From a checkpoint of a small mixture-of-experts model trained on Wikipedia: 374M tokens.
Below are experts of layer 10 (counted from 0) of a mixture-of-experts language model. Rows are named router (the router's row for the expert), gate (a neuron's input weights, with its number), up (a neuron's input weights, with its number) and show model dimensions 0-223. Each number is 128 + 24 x the weight over its row's rms, rounded and kept within 0 to 255. Numbers have three digits each.
Before each expert's rows: "comes after" lists some tokens at least twice as common just before its tokens as in all text. This comes from a sample of Wikipedia text that the model never trained on. Tokens count by the router's weight.

# expert 10
comes after: " |", "|", ";", ":", " in", " /"
router:131113125167164123164174068129157123116087142103141143144092148125092115138154162092139145143164123133096120130171133110115083146145132153159155133112152107121121145120100110131120139151124106146100143073076137172084109138135144121074108175138135144142145165131113139110126140115154116037129128116085109104124137108115144179143079151134144144127143087082134135160114122138140135147139071139123123125146139127107112127110150111116154144183124142118111129133148178100136147131122086124138144111124092096132127117111119097163146156138129141141108127105170097114123122150171090147078099118117140131132121150166140172124141114113134118138109093132137100102149126140141178101147
gate1:090141122114101147143115179138119119145098135181106116152151127135122137115075104136109123118125104142110148113141155072149164104074154147136150136066123141092122110153123143123164111158154141126133168160156114152120115109094154129096109114128121115210144161138115165092123102134129078133118126127113126142094115129135144130148111105139143133084115144112131103103166125178121113180100126110136121208136131107101100188118105099126085140173126121099099141149108115164116129088149114139088092167128095128126124119122132164153133133162106116180158102107138090123130145134140118113092119171130119120160088092131108130113128102129114150124132130157136114111117118138135134127129
up1:148120150120142139109138127151102114123153130085128160105115134162164136128138113135130133181125140096122156160119144125129111146117132089127137103196111114163146096127103134095141118125115090123083095103119129102179154162176128113125139142129121126091120137131118087162134130105105147086115107106093161127134128170134138140126132119161136113122176157129103164121112121121128152085165103146145099072146123158155107148103118157133175078113113150149169148116151150087143122173083145133160123143136099111112131138144104115097126128110164148133106148160122129122143072167111140116144190102114133103118131178111167143144123159110147134158090121159139096121135142094102076134161

# expert 3
comes after: " to", " was", " he", " and", " He", " who"
router:066125119146110120127127092112112102121102093156133136151128146086105051120091126098110087098140100167145132104121121131109094145151125089115168119133149126157108068118138118111144112162138092119073100123119140151103127123115135131115105108095094127133155165118112153145128108099159135075124104124127086112125121097128140145113116096068115203134166108101134130128188142182107140115082086120084100130133118129085099136128146093142125134142120146129114126146123146122108121140137113139119111116135111101135104137161129108169103113142117115121081108111121108133133122101161139154128111150133103107116127134137109138140174137137110136074166111130138105147125078094152120112173
gate0:146155166147137128137132146100141148141124177089152137137122125127156127123124140131147130147120145102142119113164152112156094094135074109141144180091116114099090173122104111140145112103180088155125136145094168124136122134115121124101139152117157134090143153137111161179107114122080158149119132095130119138148175080151122113121119143107116099090095136127111147121114135108137144129093118134114167156162115126164151145167121143129155110093138117174102139113172103153126128119127126079120193126149170130117075165166169175143137090168124107139118136171114117140099109095103141132123119104151169160139079124081144123114138112139132104115129108118115129165128164109102110138115
up0:130110095157140144142135129073144129080117095116100113125135133150152120131096131167112135134120138122066102152107121134125151127120205155133126072120124096149138100133112102124134073125114127104135109103139161109100125085142127145173156131145114169135123135105150131107184104111162093114130069131107188142171112126141124136121142114133153114133137069144099135120142143144135111156134162124137106154074098129097152097139139135122113133101150161082135116138131167142082123124140133117134148105114088108131124140156119154135100149107172123144110141096142111137144095074150119045112121124136132145100135163149130078125111140109114115111095146150119130151153132137161154108151

# expert 2
comes after: " the", " United", " of", " New", " in", " South"
router:124133092161158183128153089113149108107151155092121108144163146163130113104095133128166116116141132121083125129128133144132120120131146148165149123113138107135112122155108108133177141105122111113109090128125122150117174095142141149095140153100131105102172153158080153156109144110105125080129118101153119105089126138144117139101127113077120154163188108146123144134097108115134166167124130160121114103116127096122096143138105151150137179151128134124107141128157148112099100146075111153100148145138152122126087151163083086125128127134116152089103104139148071114142093106148128127153124123124151107148133120153109135073132132130179152101123071152135117150113162168180132094133
gate2:144127099189142152139154135135141128127122126131119135162140132157122120134101147077156114135128138133150163149124113156156108139129148118148135145133127123169163153131123100125124139124135116162141095103073112109176166150106110162076167141111132159137099120120154127147157121151125161098144112127093105138121093123155096164114144132144072143122123118048106159154114123141174130127116105116157128180153167071084111146118131133146140143154120078117111134136119158141137141145130120084086091138130118143103086151103104154134154122138104175092146094099136103158125099170135149098129139083108097112100129163174148135120151108144148104134113126150114135081135115100151122122163
up2:106138168119111115145124131160074129150112101126101094090109147091105152145155165192134122138126126129128099140102132131076144135132127151138148169154144108124129098129105155130121113136160121150094127141147140130104142124103151137178120098133140110128173162122114120136119093131147093144115136144136098121105149104145193121159134171171150063085137161190110117103115143112108135157151142146139140068125106161180112116131096114099129117118106138102127145109119146098133095119153160117141116151163128199120138114149148158127122110122137089161138141141095153092171129122117117114136105170173140143131167087128144141150113100139110122128130146089105153134136082123144104130123

# expert 0
comes after: "0", "1", "2", "3", "4", "5"
router:100132108098107162161125135130102098131111137113134154141172133101117095111122134107167112159178086140138117160122112157139134115109134087116150057104170117147147089127126108150136136088100122122108086110090112109081114110146135112121182169129148137104180177127186134145181100093137122090096139107150118114130108138091122139104128136158142152134130121112104142108167119118122112138131127172123122111090120115078113155129149106124138129175134164112143102113115138096098071116111100116108166112159091070143151140104149104141089123141122125109120114127106111091126121162108136125089093145134117121114135130131159140147144147120128160104144135135142122107163089110165167142119
gate2:143161151131143106087123146122099133132179125155175169152177140083174143125170146106117111091129134134114172123081130120162153099138115118139133100144122111173139138107130159144093121139113182160144126105137148144089103106124107150100137141109169125120135113141102152165139140142103111100178185132116113139108123091130140116113131100129144084113114101187142149108143172127157114163175102142140183170112138137144111135151110130111158133133158168129137121159130101143107119177100108128126144126165096120110103122111147146088133122174156098122154128140121131117135166137084160171121159094132105114125111121124145103132164153116101125097126138174165109108109123134139115137150
up2:111153148130138116109133134131115143156110132184170164120138199109124129109155159112165103109117109137112176127129111133144137086144110147164148086162111096125123141137095169122124114128129143129156135153139119134084085090101122113150123128122142125130103122142102129133146133107175124119154099157118153142095129102141162130112148088085127085161116097126132172133121128103137145177119140160126151111106136102114151142127133116106152139117136134163126123111112112126086103145122167117127148145176106136078077139126090131123137096128166094126125137123124116163146167140049124169134136114138136086129089106136173088138152129133117149121097109202168119146133129149170114094108

# expert 6
comes after: " (", " \"", "-", ":", "\n\n", " =\n\n"
router:125103096110166158142092071138120112116150106140120136132102127073104139147144101101109126136127108165086124149107120137111101146185167097126136132117187074137126111094139134088126172113136095109092131061106160154107174135128111124122139131122157142125159121112147149119132088138112137116152141108126125085140133094115120127130084131149122146130107126112085182141146159143113134174166100136100114127118143124123122137109093107136117156142123140137091134129134141088121143107091101116114148154147126104087116152156127163087160123161120126109084080122152132098127100123146165091108130111139094133089083201131122144089158091121119129105139101128135129125108104125147127150108
gate1:137135112110095094144109101176129135114152111116098120143115138082104123095142095142098128147140107111148115148117140140126095108107113107166159131122119119143144144145091106083134142182089090135100099123113100123109137121101108152087113084104109167135131160124161113136113097172105150141114113109146087091104114145143148197121139184167139105091160131172113169108130097147177091136111098099111165083134103148136140139146136134166145128113103174100126129088096137129147135109134168137146130096150108123132108159176127153148126102116152122116110114109132117143114117157152163110100139135123116122132140164157093110127152176143132134141090089170153113119112099156159149119131
up1:071167120118171152134116132150151105126098099135077123163115138103110174114145137157106143153097142137181129136145131144151120094127149073135093090149158065142115118128116123101136107145078098146086147105103153152114126130149114114129077130136098137144119146131084128109132071123147114152159114108164155137140121131121177159146106174159103127157125107115111132116099148163119120147115103100121112141153117172130120084097132145109138123106113104155146150165130127126149137154102142138123182143134138173136096121159111177145145121130107146149142116131124126123091102166103104137086126190118159132125137106120094150123120133182144106132154114128128106109160158118142151102086

# expert 14
comes after: "\n", " |\n", ")\n", " of", ".\n", "201"
router:075141144138111110133131133107110108146133107116149124155130146086150129153146147108135103106159100153107128160114164142155152145152141121144135093076156113139110086117104149113159132121158118140140104100131164145117154115105145130128123106078126119158145188162142142191110102088121137070152077111151107123119158128123161137101111163113123146127132098133095152105107099106096121157078110174129140147127120122118124146121112108145097165144164173095122136138127143116113123126090094118071157129160154107071119141109153144133123086159104131161132082152142140135129118125121133138083150134140082102127103115130144131123109121124155081084140112170143112107094133164119156094094
gate0:098154096099130117143130139141111156123171108117152111150155118126143112088158116154131134122133122136148154126099150097114129085151128115109155106108161163142099177110137121151117141134121107104187143081137132099144115129108153128129110111088115104123133139143121076147139127159143159156150106128134133142119104119135094151117114169119132101133124174167115089123158147135079143104108118133189135150167119129124136109098092113142092165101109078112154124138112099109109104134189066137111134085178108132082145140130156102128083157138085113101156117127128169132141105112118138168102097169131172160117128111128123147100135120115147106113122128101161121108089158114078128114161
up0:113135118070143094147121112111115121118179127093157141144162138114146116089149106142159127109141127153131143129114114098111139114128152122124115081119113173118123155120087143108129106142112146102176116101127115117112093180112144115122135121088131129139162137179156065120159094164153154153158160129152104129095092112147125138146084135099099126109127169153118093106145129132098146107102097147142179142159107153127155124118119093114104172121107125107179115148128111109104121085182084142094160100163170130114142126118152124139115138131078125110150149116110162132140094133132108124114112158138175141117116142121106168110151103123146073122141143109138114093115140111107134122191

# expert 11
comes after: " the", " a", " The", "'s", " his", " an"
router:128156129122132133129124134132135096146101171114145143129127116137136058094142136093125129133173091134125113098141138168130136145153096127127129136091140117133111145129152112118155137100154088112072118087129095143134115150127129172138117136122125121100161173172100170151122156094103129105126113105138093103112166130095141155137082156157094167142140129153109119118112094112118134118148112145119113118171144145109134082129118090185136177128153120132144100121161152138147094123092126135092130152158143111134130156106087124149142094168103181116095101107170101096107140108107118161110105131133139128058128134136167148135159094140133110139128084126117118154096080102124104117081
gate3:095149150129111101131137098155140173099123104105134124186129110165089121091165158089067113135127162111106111105104107161149086134150132158111159073095158103114130124104089137137126127136118143142113109158141158146064083170146108151174142163138126146132146176138131125135118130128161170172167135106133099135153123162149161155098117114137108143155129138128111096116104122142140132095108177100132116128105106137132144116130140126113096111110099117155149105112114103142126164123128145083131077114166104135151105136132145144130108101115116138127101107167122122071162152104125118102068125101114124104137107176134121108119109169129124113109149091126120102162130128108121141143095
up3:153128076168137153124141154133165154081157155111142106108118162119133152136133123156134101134115159136122133090136127151146163088139121087146122179115128111161115131090125165128147101149137132150117152088109170136167120135094127182092111170138133129132117137119164098147129144122120097124116164146097141108132142136108172095138113116057173097108174123145111123144171105165128117127117185084137150132128145155090136172147155113117083144121134126125150129130104109160166140122141108060117149133185136152124146147138150137112161151121123111096105098113128150118086128153140132108201132109099101140110153110140152148146122137125154141146132139144128133132110162137158111105148

# expert 9
comes after: "-", " |", "|", "==", " •", "\n\n"
router:092126139177114098110110115129134161123138148143171090132171095121090086130161118101104135128139097093134163147130155123130143118146095141139106122116149114111127093147132203107105137123138116116126125143153118116141122108092160119103113174103112148119146151133144138115121120138136108121114105111115103115089179148153131152131129135110133149144194126145072099124140121103120117143129115109085061142150066157097164102077168090158139172153122140103124146123143120079124127122130114154116137126107105098167133140168149097142126107128118172103138118101142118101117077127139125188130139147149073119128136142128141178144150139148165106133139117145124128088133119115130107084155
gate2:116115145137139096102081099126101108096112146106132127100094103097173131122168118128088136133113089078099144121130120089162130132145115106155128097169203112093116088108107120121146116112133088096153097141119110087083098145118127163127107179126119112106153119139111124140107107156147153089107075167151127135129112115163115152080165126123127152101103111086157108101163143141134114120091119139158115119116112153083157101147161119138082115113143101146120211121097095114124110111113129154151132132092148122121081109152100108126117105135109125149123115122140091148118118156097116127129127137131107164086141105134120143116111129156126154113107176123159134153158117108132111131116
up2:136121105140113170111123129148145132140153167144166132135138152156090166117083101096153108152089125180103105202100146149103169138111121130154116141117137117132123149152126151101132147135106130150117151135096161160132095119102062182131150121160138138104102147153173187124152128085120124118141126126142161136125162150138135141170131120132105127165119108126146141117137156131099113129158107092152136105136135129132098163148126119081167170113160197140130106176114122147135156121132131121112129144112138125082134099148126113130134120083131137111186118120141123105132151153153146109121103151132144084112077150139139102111155097079166123178111119147096142113109110112137106129134

# expert 1
comes after: " |\n", "\n", ".\n\n", ")\n", " |\n\n", "\n\n"
router:085127151137128154125134085141126135114110112116133149130125134147105106159098123067148108112162124131112141118091105105119122189130113101119139156126147090105137083114107132105113143129112123133125141139111120097134159117144144150101150152164141142159169124100104133146089139076142131117147074124118124079093109126126125150096067140127110175155145088112095123120120101153118094132131141156136130140132098132098122093125135118140132213120088172147102112123138129095151091159121089104087168091143122102160112127161141096124112109146078125116133089131143103111117148165149127128103111104141131061168103134139127167123139157113139144120170113141109098143145122136157103095107
gate0:108125112131125158097127129139088111146142137094115142132134103106139166163102160120132104146139098118049128090110099143127123136143100132135112167169151088111134180126121119152123117104186165096139134142170110157111152128123147126125136099102131129101128097106122126140126136129090116158105110113105121109140118059078134127126104113124158119152118153125125141111128144155126121162130136140135056108129122158145093163124135160114110141119088155132150136130186150104123123092111068141120105111174121097131082129128116110113139108098147115191084087167140080146144140112145111147120122086096158117106133111135122130053135098113091134138129145134132112110114165103134137124124
up0:116104093121149135111118158172101115102120129068137144125156132090141161177126150096137089148134101102059112129088132126122136114144087108121130165133138103133127182160118112135129119124182163073148126164164111142117171137108116123112178091096119127103145112118135129111122126128102134134111108115103127101129088108109115138132127128112125143176125142088132162145133119135154138152113122131127099095124111146128118156131128173136160107131117152144167103128169152115148136095133086116113087133168117128119109120147113139127134119107135103173080105116148096134144131115157152175140120097092160117110127117108100068070129075116111125168144164117129187115118133121152095111138